From a checkpoint of a small mixture-of-experts model trained on Wikipedia.
Size: width 320, 42.3M parameters.
Experts: 128 experts in each of 4 layers, 64 SwiGLU neurons an expert, 6 picks a token, a softmax router.
Training: 584M tokens, 8916 steps.
Below are experts of layer 2 (counted from 0) of a mixture-of-experts language model. Rows are named router (the router's row for the expert), gate (a neuron's input weights, with its number), up (a neuron's input weights, with its number) and show model dimensions 160-239. Each number is 128 + 24 x the weight over its row's rms, rounded and kept within 0 to 255. Numbers have three digits each.
Before each expert's rows: "gets" lists some tokens that make up at least twice as much of what it gets as of all text; "comes after" lists some tokens at least twice as common just before its tokens as in all text. This comes from a sample of Wikipedia text that the model never trained on. Tokens count by the router's weight.

# expert 36
gets: " |", "|", " for", ";", "-", ":"
comes after: "\n", " ", " 0", " 1", " 2", " Year"
router:111126106124139123136101089118096120148121122159181132113155108158122148116102104115127120055104117152112127157136095182139119089131082113150090148127124161127128144097171145091113135125104146105145167134112107115110125111145161084120129123
gate0:140139155091151126078106134153129104167137108111146157121138136114149106097104116127122088104144109147107163118131132157122100093131152102146084137113132158093115077163167125120094140140118105093095128103183143169132144101129157156136120096
up0:139186135179108114151143138134090142123120121164070128099118157136121136104134137130123161147126163125149133153150121141142139152106109164150153135175121098172154147111117137156130103132143143147155118146145118111087149115163103124141118132

# expert 17
gets: " was", " is", " it", " also", " he", " It"
comes after: ",", ".", " and", " that", " which", " It"
router:150101159101131153123172095110147153123126117117126095130124139118132136111145123118140145172175117168137139129139130139121139146142105105166158102101148129117076134086153131147152094120129132145085118168145118117130111112124153084139124112
gate1:117111193126130159151117089141135111106163123129135144120141131121103117132167133119095184132088137133128141111116112108118108158176127180112148122165099123104073119115157127123121122138106101106114113103125090159104105120112126144146125140
up1:156133140149133131170113105110112142099153110122190098136136144135173115150138149128129118144172139119120130141105078143133136173119139174131142104137131147127157126122164139115132122121151140129166110092113103138107093150139125159140114160

# expert 11
gets: "le", " he", " He", " there", "ig", " she"
comes after: " H", " h", " f", ".", " F", "H"
router:113101157141119106158102145148125130163145148093113127164124131132146137101131130115089122123083166096074141131124117135119115147126143137126177132111135130122108107081114117151132122132078114134138121148163117146114102075095136120086118128
gate1:142116126138116140120144121188148151089087173117113138124157154113133140103126168128099114160137152098104105137093082099121104163164107183105152138085110151113146127164127113114141133132144138156124169185125139175142139099112124110114126140
up1:122110114152088098140145095118160114121203113143161120070107145119108134140135153117123148120151128234114144095123130157172121104101107105116139143161150085120106146126138116133135107137123135120111110148144159096112133110134164109112137118

# expert 124
gets: " 0", " 1", " 2", "1", " 3", "0"
comes after: " |", "–", " (", ";", "|", ":"
router:143131172171134126132106158126091094104152113146120124115113106126124107203101109141132165102144134124091089167139158103104137132152130063122115120077129084119136120116130140100099153147077153103085124132158146162128109118159120107107074095
gate0:159141118126126168099134152117173173115134147104128134128138083145133092120194135123108132154104052117139094119120108142153141144123158114116136096113107128152146103122136151148111153147111133114113100126111099105122128121106140128121127101
up0:134121117119080112066128103112118138102150110132126167119202163091153118149155150106134097132129132132095146140144130127136193172140157141084136121144154158090123084136174174141092131156129147099122113108148090118136131083079132146135114151

# expert 79
gets: "at", "us", "ous", " The", "ut", " New"
comes after: " B", " b", " L", "B", " F", " l"
router:110143109146090142135112117143095122109180147096102156115156140135131121124135092104161125161115147115066142124108142124142161115123104119167156171183113129106142148122162114126115144128161134140121110105135161117132111140168159123103110123
gate0:124080159136130103127147127171146129146169129098143134135179184118149122163134154161130161130115111097117126075138149131155158172116171156123151069154155088132131152171109128108132171151123173122175142096138147113141073123094171123089139114
up0:125110166093110155117123115132121120158146191139115146103117135133167149187143138127112145141156172123086099108158135154082141119122110106124096112133073101155142116176144199146120114085132144147124161101105142103114145158107132113121128175

# expert 46
gets: " S", " B", " R", " F", " D", " L"
comes after: "-", " \"", " (", ":", " of", "=="
router:132141100144118143173105188120114144140077091138133127134108125147121134129146110170133106155129143122133123095118098138160156074127109122129136112108123142110127079122115140144115119109156138142151139131121084100090133116162099146158121128
gate0:178127173102128131096140099101153102144122104133123116121131109094105124120074121124091112111154124106123141104122140124123148124147110123131107128142157110161129148134129143161131116131146088137119126083138150105135151132077150167141103118
up0:121146086136142119129073155147100133110124131154113155170119134154132109161153120123155156137125196151113081140126131133173130134119096158122119132149144131071148146156147127108130067116105131117118105146127108114104114117159099141148129173

# expert 54
gets: " 1", " 2", " 3", "1", " 4", " 6"
comes after: " |", "–", ".", ",", " (", ":"
router:143160186137100113118137146095123091155135111112101102082124121125133097183134156142115124130119134102107161160159209101134123103152120082111115088111104121117154102150135128132122142131081146093081131130132160145085119110122134113104086108
gate1:120099095087132122145134142141118121117082127092122104108139121082081146107157141117119120146135087145143130110110109131188147121166136108121137109119110151111146157149194165156142084142106074157133095117123085102157144118146134149118094150
up1:159121168178158140115152135156110140153125120109115105116122117090120150040147108121105140163119124182159163117093140143142165150114132133093104090129125148101165111100182110102089149082094155138140108092142143098125137164178099119142119109

# expert 82
gets: " |", "|", ";", " -", "\":", " —;"
comes after: "\n", ")", " ", "\"", " Win", "%"
router:162124085150121118144161163127150140125122133142112109136149086158114119143116086111101101102105117109111117147164098145134137084150049105147131077096099158152119117134123150136138134106131162147127127090112136125133102120146134132168138109
gate0:189122144107123112098143138126116152139122134109095128116074151096141115089082122122146129153131116125104143125126102146168134101139136158164103124170139098094133120118148104110182148110116097180113149129141154153132153136124154142115177129
up0:079142136145130130148133119110103135163164117112127157134148112112111100172135149137112120167122155137125127097116148139118140174100129134129141160117138137155163121112091140156100154110147157122171152107136136132139114148164144110112101101

# expert 80
gets: "ag", " the", " more", " his", "c", " them"
comes after: " of", " for", " to", " in", " with", " by"
router:118163158103111158111134086105126154135131140151119147110126123101145158117130138096123122131114109133136159101144114124171114111165114116131131162175137132123148135131115158169166104128131121133087146107116148099114114160120179122121110126
gate0:106130138069157151095167128117140144120114149120135124111144161130134133153151120163149140133112141137122127128145134087127126156136139150158110104157139108135126158140107104168111116155154134127145114101116135133128108113065163177147145109
up0:151095199141108127146130092140132116109114115119119127109111142158121116111142177144102149114101132114130105112095124108126141080137139110126153115116109137151154098166100134072149146118107130138109129154095107173107138138127113118146144135

# expert 12
gets: "g", "ing", "end", "ed", " served", " used"
comes after: " to", " was", " s", " he", " and", " who"
router:132132128143166115112144102154127123112130093098128154106112132143162142117113122117122111094106104125127129123102094118094104140136139124106174102176161164093127133144126096154132097130131120151170095190155165088117126096123141105129116128
gate0:148138139126081100158134137129110189107146158134139112166124084167168149099118123128165129154114138121100122117128176138144170126129105164112119107133134097177111124100114141086159147116102119089105159136132144111132163101112144107117175125
up0:111117093130108117141162111113104115137150129125111073124181124146110125105103140151115124161154183118129121114137143111157116160145136141094094126156166143121129107148145113144166145136132125162146116131127137136129138134166108129187120129

# expert 18
gets: " part", " first", "th", " season", " the", " years"
comes after: " in", " the", " In", "In", " his", " on"
router:144145154126103143110139115149152134158102138131116147091157159101119121134155117154083096110126136133100147109117146162120120103146122129124099097147153134131105125122143123120120122129126103149105125112138129083107163142090130095118142129
gate1:096125156132105132147150106188135092122110132147106141130150119157116145123080135186120115124135094111165108143148143088146097087094121206128146183146171103117144131124125142134145125135167096106170087134124100123145123151146123115136109114
up1:111169144109122115135165093166148127143149141126120122116139164079111133110131151189175108146139110197178099124127091115104132145153137141173124111127138072126113142118153099161102160098134145119145111092115143119119125150147120117147103113

# expert 8
gets: " 2", " 3", " 4", " 5", " 1", " 6"
comes after: "|", "–", " |", " the", "-", " October"
router:151110133202126114144134170110107142118133150148091120071078069171118122191092128170112146105115168092096120167130116124142153105136090111146071103072097098155129106161135160103117145129118165088128111170147138178111113137147127103112119124
gate1:135132114112089116159106131162111165079116162134055134168149113106073119151111168128088131136139112145157148137175072125137135138152137135103120143154128127109124153153136110136112125126122140132137080130156125107138152132119101172103127122
up1:129105123163131134150115120120111152143127081104182157069121137091169126085098103108153134124087129185110176129098121180149119149121072119119139115125155142130122112119122116146144117164142141131111111145116148136149140101152138112119135104

# expert 37
gets: "est", " first", "st", "ent", "th", "ess"
comes after: " the", " The", "'s", " his", "The", " their"
router:102134164111109148151140131101111164139125088098135098082126152123143130128101153152127092149127118106140137115077128149164105111112104107141135097144101107154075072110133117139077138130202104159150152122143138138142155090078133081114099126
gate2:122132130138120086141092153104137114127084090133142163133167125097120134134140160144155185152148144133129117139173160111126120160123134072106127081138137117117109088117105143084119123119133164130124123126131139117147122095147148120102121116
up2:105158154118123090172131112149142106143091173136112131142110113099160130125125139106095089121116145158187141104152118091162152130162157086139161115122131106108146093130173073129087116169111113126117055102099104158062137151108114122077118131

# expert 114
gets: " I", " out", "I", " War", " U", "é"
comes after: " W", " w", " the", "W", " c", "w"
router:145127167123164121123138179126101116125145127127096096098112106144153132134103079110137127142135155104130160096130140097158099133147131113148096151143117118097127129127094144144171090125100106180119067149137144147115080172126152105111106128
gate1:076120104159132103154087133101161153097153118108134138147147142083119146141163111135117150105110136102122111152111136152114100112115124170122136109145162125163142073134112148105154153140095100155117165116125135169119119073138106126123128128
up1:134119121127169100140112128118130077125147140106145138090171104116146116153108116128145129137104126168097111085150090151104173143147118124137103113146111128148111101143136159168158135128110153121108187129105110116137101102136086095097195141

# expert 90
gets: " was", " is", " were", " be", " are", " had"
comes after: " was", " is", " It", " he", " it", " to"
router:117121149100172098116166095109169126187113159087156130102159123111135138081111085120097144119160061141149142108176132131082108136144120104119151129139132120089097137125146132152109083116122147144136089143148112132183120130116117118148089122
gate0:112135162114144140139152113148137130099122126142147136116089088137122068111152151111111123124133117093106102170099130117177140129118112144109156103122116139127113146101155095131186133141093145118124137102143159174112149148138115145141082124
up0:131148113134107089162122124143100124137144126098094158142091109142122141135141139151137106099104158120153139078080120160097155130117132141142122127122125169129163130176135114120154095153150124112140130152131163140147113101116122094112103146

# expert 42
gets: " |", ";", "|", " ", " —;", ");"
comes after: " ", " 0", "%", ")", " 1", " —"
router:146162134088098105100141128108119130155117097108101140150150115139124154120125126090114109130129122104142150169188112135126113100145101073118124124122123174115120123130116111126131127096109133118095134112121131104091075145133129127165104094
gate1:119064157160137126126172114117163097107108094113137137117098081112143093175131150112134124086096120126122158118125138145111166130129115149182156126111111156148121133167142191157145137127161128108116117137131129124123142109102106132151149100
up1:135097110110115126095127126167179141139103136152151113078092112139177154141114134074126118110095118130114132115163115161114094126131115106102109138117117150150133111160129098086162153119132153134149125148137139141118159155106103087135131122

# expert 84
gets: " in", " for", " on", " In", "In", " at"
comes after: "\n", ".", " released", "ed", " located", " used"
router:132124077132176109113132125100098130132134139104143084113159140124140149156154136127106115136113133161121122168128127154103149148145157128157151138094103100098159132115139102104105128121159107142099116138153078152128113152126116121138114142
gate1:161137147176133147103111156117163149113147112128119140149149130146150094119110128111103129138127129113163126124129120115126155118123151150134111193123115113128129116139123085126157163142097132156142128149097118126141142122126136154166103132
up1:119140138103130119155106125103118136142139132181150144113159129136155150132202111129103149115116149221093144178149104157171119148133106105150080127115138110108129156169138091159127110123141124113136129140121133110132104153158140135105101121

# expert 77
gets: "in", " ", " in", " In", "ins", "In"
comes after: " |", "|", "udd", " Aust", " cl", "p"
router:112147136131128074114132116077136091146162125115157120152144141138094117145173117116080149110130159177157161185144144113169130084144146140137121136106119113137086171129146097129099120121085114152160147122106098159128078103167108114113118128
gate1:138123142136161112113144136137177124121109113181095153139107140122145104190141141141140186165157113138150148065111099099102103108111106127145148137105125103093178147107144124115092116162131142115140150113125129089126131114154155085148098091
up1:118121120145164133137147164128118182094120149192134157125152143100115136148139116183133122118109179182127104132140155119113160124140136167152089119113174139169151170091125123134112178165130154109147129141092093116119159088138150112119115117

# expert 94
gets: " 3", " 2", " 1", " 4", " 0", " 5"
comes after: " |", "|", ";", " (", ":", "–"
router:112127175168150135116128138084096106160125091150114127115104116166113141170101154099091123113112128128114110163156159101139128118163126081152089137126118124113099107136154121114120106116100163093050097124150141164091113118142161127122074102
gate0:129090121136151145079149134107156105098126187149130126106150109107155146176114164113203134142097124106146110129085163116103147146144127139143128137141121109138145134129108150180140082125102103086125070116136065134100093141159130128161175110
up0:111109117103128139145125118141120152133142141086169093109134148134110121143118104133131109151088171121113136156139119131135109142108139156151127131152175108158072124123154124120185153121115154096124133119125119124125113090120136131105136093